config = dict(
    num_hidden_layers=11,
    hidden_size=256,
    n_experts=40,
    experts_per_token=8,
    router_score='softmax',
    balance_loss=0.00586,
    norm='layernorm',
    norm_eps=1e-05,
    tie_word_embeddings='early',
    optimizer='muon_variant',
    beta1=0.9,
    max_seq_len=512,
    train_tokens=342100000,
)
Below are experts of layer 5 (counted from 0) of a mixture-of-experts language model. Rows are named up (a neuron's input weights, with its number), down (a neuron's output weights, with its number) and show model dimensions 0-255. Each number is 128 + 32 x the weight over its row's rms, rounded and kept within 0 to 255.
Before each expert's rows: "gets" lists some tokens that make up at least twice as much of what it gets as of all text. This comes from a sample of Wikipedia text that the model never trained on. Tokens count by the router's weight.

# expert 22
gets: " H", " Y", " K", "u", "i", " N"
up1 [147 134 127 152  64 140 102 132 102  80  52 120  88 132 100 121 170 134 125  49 156  91 144 136 123  86 127 161 119 147 118 130 121 116 161  97 155 154 105 119 140 139 185 166  61 149 111 135 128 149 186 157 145 131  88 160 123 142 123 139 122 127 173 212 114 148 127 139 148 145 120  63 124  93  91 141 171 126 117 115 166  99 113 106 121  64  81 133  74 104 166 166 161 150  88 137 225 106  85 102 159 150 128 137  83  79  87 142 143 178 117  48 161 161 105 173 126 135 122 152 159  98 105  97 121 173 132  99 142 113 101 124 128 145 119 119 117 193 132  90 121  82  71 184 138  96 165 139 117  97 172 126  77  96 123 196 155 100 109 121 135 107 139 126 143 112 102 141 164 109 136  82 167 133 125 112 125 191 153 121 121 157 122 147 100 156 187 151 155 122 125 142 140 135 140 159  30 174 127  59  86 139 119 167 117  47  80 139 137 182 142 160  77 135 162 107 178  84 153 114 156 101 139  82 133 130 108 167 138 143 158 146 133 119 125  79  74 162 145  94 140 199 103 142 141 118 102  63 182 127 121 153 176 135 128 141]
down1 [143 117 132  96 179 120 167 114 114 178 138 124 168 147 118 129  88 133 116 179 122 105 104  93 105 195 159 118 153  84 129  81 120 146 184 185 122 148 152 133 140 145  91 131 157 103 109 140 124 106  58 118 154 181 132 117 111 114 121 125 134 135 103 126 171 104  75 101 108 156 111 160 114 110 116 138  87 130 137 124  91  96 169 137 141 124 123  90 121 142 138 135  63  61 145 113  97 126 185 169 116 110 144 105 197 217 140  72 125 120 120 198 117 164 176 124 111  83 134 125  92 165 138 192 154 164 110 159 145 119 138 110  78 156 104 140 163 122 137  97 136 129 158  94  93 161  96 130 133 103  85 122 113 157 194 142 122 155 149 108 116 113 133  89 111 177 152 160 143 197 124 141  90 116  90 122 142  95  82 159 125  58 114 148 138 142 121 125 126 127  95  58 116 132 156  56 175 100  64 196 115 172 166  94 156 168 154  81 124  60  32 144 106 173 125 105  90 173 135 157 177 152 129 154 158 163 152 107 110  78 153 109 152  98 194 115  78 106 125 164 129  90 164 135 159 106  57 134 100 136 116 158 109  75 107 187]

# expert 14
gets: " by", " with", " to", " at", " from", " of"
up1 [203 160 140 119 165 133 149 136 137 117  85 124 120  92  88  89 160 175 137 150 137 182 151 132 162 104 119 157  61 156 209 148  63 119  82 134 191 135 136 131 124  98 126 119 152 103 160  77  89 138 125 147  86  96  87 198 133 130 127 167 128 149 121 164  71 121  97 128 207  66 152 128 165 147  89 110 117 181  31 139 127 164 156 122 144 112 164 159 136 135 125 109  92 120  79 138 124 124  74 161 147  89  83 138 163 148 139 101 159  65 115 123 163 103 117 208 127 117 129  69 118 155 114 107 110 202 112 146 146 234 151 120 117 103 133 124 118 181 128 117 179 142  99  99 106 158  76 138 112 116 193 104 148 125  84 128 168 138 128 110 172 118 113 112 110  80 136 145 127  98 123 123  72 124  98 155  99 132 126 131 123 244 135 138 170 172 158 115 112 123 156 153 134 143 122  89  91 145 144 122 138 137 135 130 129 109  98 110  76 109  82 155 135 129 105  81 171 117 123 162 138 136 134 136 120  47  99 154  99  60 142 159  86 166 136 143 141 123 109  88  41 152 136 128 147 116 121 161 156 106 160 142 127 108 127 108]
down1 [ 76 128 128  92  83 153 139 116 126 138 169 100 121 174 131 140 152  99 109 128 144 104 116  99 124 130 118 121 211  58  39 140 144 145 144 111  58 143 148  75  53 119 120 156 100  92 116 193 160 189  90 117 152 179 139  68 121 164 124 156 107 129  95 201 172 138 110  55 143  84 138  62 143 128 175 122  93 137 167 150 130 194  75 119 112 179 171 135 119 183 132 127 132 110 139  92 109  82 178 131 149 137 156  75 172  99 142 129 124 172 126 139 100 158 131 140 119 127 104 152  92 143 156 166 147 132  78 103 165  94 102  93 105 139 129 130 133  79 203 114 103 136 136 157  92  28 142 185 151 160 120 215  92  92 210 147  82 129 190 158 148  99 136 121 131  91  84 111 116 142 106 152  72 140 144 121 136 119  61 131 102 121  71 120  95 113  98 140 130  86 142 133 134 109 128 121 183 139 121 114  95 133 160 126 117 149 113 148  92 176 150 157 156 120 103 153 149 120 201 130 153 122 122 106 136 174 139 127 163 166 110 125 140 148 128 114 102 163 111  98 193  75 131 109 149 144 135 113 138 163 112 104 125 145 121  92]

# expert 16
gets: " the", " a", " The", "'s", " his", " an"
up0 [167 138 117 142 172 129 146 160 150 127 109 178 134 142 113 116  98  81 144 151 104  92 133  53 170 122 133 120 123 138 116 152  94  97 109 125 151  94 125 148 137 136  93 166 154 150 103 131 115 121 134 140 138 101 111 177 198 102  82 149 183 163 165  96  61 141  98 211 193 158 144 180 133 167 143  41  61 128 131 135  98 120 181 110 152 137  73 118 114 173 149 149 139 129 144 136 135 117 149 136  91 122 190  95 144 168 165  90 121 168 116 108 104 178  91 166 167 133 144  97 126 145  97 144  99 137  44 156 112 155 173 112 108 224 103 109  98 140  81 183  85 104 129 143 178 120 131 107 128  45 138 107 146 131  89 178 121 140 122  87  94 219  80  95 122 141  96 130 168 150 125  51 117 104 105 113 149 154 162  92 120 147 122 130 119 124 151 166  87 112 100 125 134 107 125 117 134  62 110  88 118 155 166 107 129  83 119 177 113 106 104 105 110 102 134 126  94  98 154 130  95 164 148 122  98 168 129 115 154  76 137  99 143 102 132 119  73 200 204 105 102 109 163 127 116 199 139 130 108 105  98 199 112 136 131 158]
down0 [ 55  80 196  87 128 160 128 152 119 151 111 111 128 120 137 152 143 214 102 143 164 168 114 163 157 141 135  95 179 122 159 125 105 179 140 107 123 112 133 126  89  71 124 127 126 139 126 100 105 112 132  86 165 144  59 118  35  99 127 130 148 121 104 169 197 167 167  72 100  83  85  74 104 126 126 158 184 203 108 119 129  91  89 122 112  66 170 163 111 141 122 134 142  99 137  82 117 139 145 161 104 123  87 111 130 178 179 162 181 126 174 152 145 106 158 146 110  78 136 166 161 114 172 113 111 146 165 115 143 127 166 119 129  92 114  88 112 107 183  98  82 131 152 129 124 133 135 166 116 197  93 194 117 127 179 131  98  92  95 120 147 147 108 161  41 117 129 151 100 148 200 131 132 181  84  36 159 119 142 121 148 142 106  78 110 159 117  67 143 144 139 162 116 138 146 179 157 136 150  93 118 129 116 129 101 179 162  74 139 160 136 155 107 164 137 112 149 121 103 126 153  75 115 149 113 154 107 101 135 189 162 120 121 130 121 102 145  96  70 126 146 138  96  64 114 147 109  78  83 120 156 104 182 112 134  92]

# expert 33
gets: " (", "/", " \"", "-", "–", "D"
up0 [109 114 106 123 135 174 113  91 102 100 107 168 132 118 154  95  81  70 125 119 158 131 126 144 114 135 118 166  98 120 121 125 109  91 108 164 162 142  89 168  88 146 134  92 129 109 110 140 100 137 156  86 155 136 146 113 108 130 165 120  92 152 140 136 205 121 136 119 158 118 198 112 171 120 160  74  98 102  99  80 177 162  78 153 151 142 137 157 153  95 130 132 134  78  89  91 111 144 138 149 131 105 123  89 115 108  81  95 169 115 117 185 169 118 179 169 106  72 125  71 178 173 166  75 148 148 151 119 118 205  87 119 110 107 144 142 104 156 106 133 133 163 172 151 148 168 103 243 145 109 138 114 158 176  98 115 134  79 151 107 116 114  86 164 128 128  90 142 170 153 118 108 109  91 133 101  38 111 197 120 118 134  84 162 116 120 241 105 159 152  96 141 133  93 125 124 137  91 136 151 176  98 114 159 130  41 136 163 151 145  77 155 130  74 193 138 148  71 184 168 110 143 140 172 119 122 145 161 174  93  72  94 154 162 122  64 144 109  91  96 133 155  75 107 132 134 110 147 156 119 122 141 149  92 151 149]
down0 [178 149 131 111 139  85 115 114 188 121  93 114 128 130 127 161 131 122 123 100 120 132 169 141 164 154  91 149 155 154 100 129 137 132  98 112 152  98 154  58 206 108 139 125 111 102  95 146 166 143 137 146 134 212 126 130  97 127 157 152 191 107 129 119 124  63 112 125 136 123 134 117 109 128 113  74 132 130 210 164 149 130 155 159 142 137 155 159 110 178 143  86 100  81 167 161 172  91 162  61 153 120 166 146 169  89 165 155 138 156  96 114  83 172 116 112 137 183 103  90 161 108 154 158 111 125 112 148 117  91 210  81 166 164 112  83 163 162 118 100  95  67  60  84  99  85 136 135 155 132 196 123 136  66 114 140 144 168  95 103 205 105 164  83 114 157 109 151 138 127 103  90 119 156 127 134 202 140 111  95 134 100 154 130  90 111 106 134  79 107 128 115 125 177  61 124 183 124  71  54 102 138 164 102  99 140 103 109 175  68 127 161 138 181  92 144 144 173 137  74 119 118 114 126 137 131 156  71  97 151 148 170  72  76 148 109 125 163 130  54 132 117 176 154  92 158 152 127 106 149 109 133 124  93 123 103]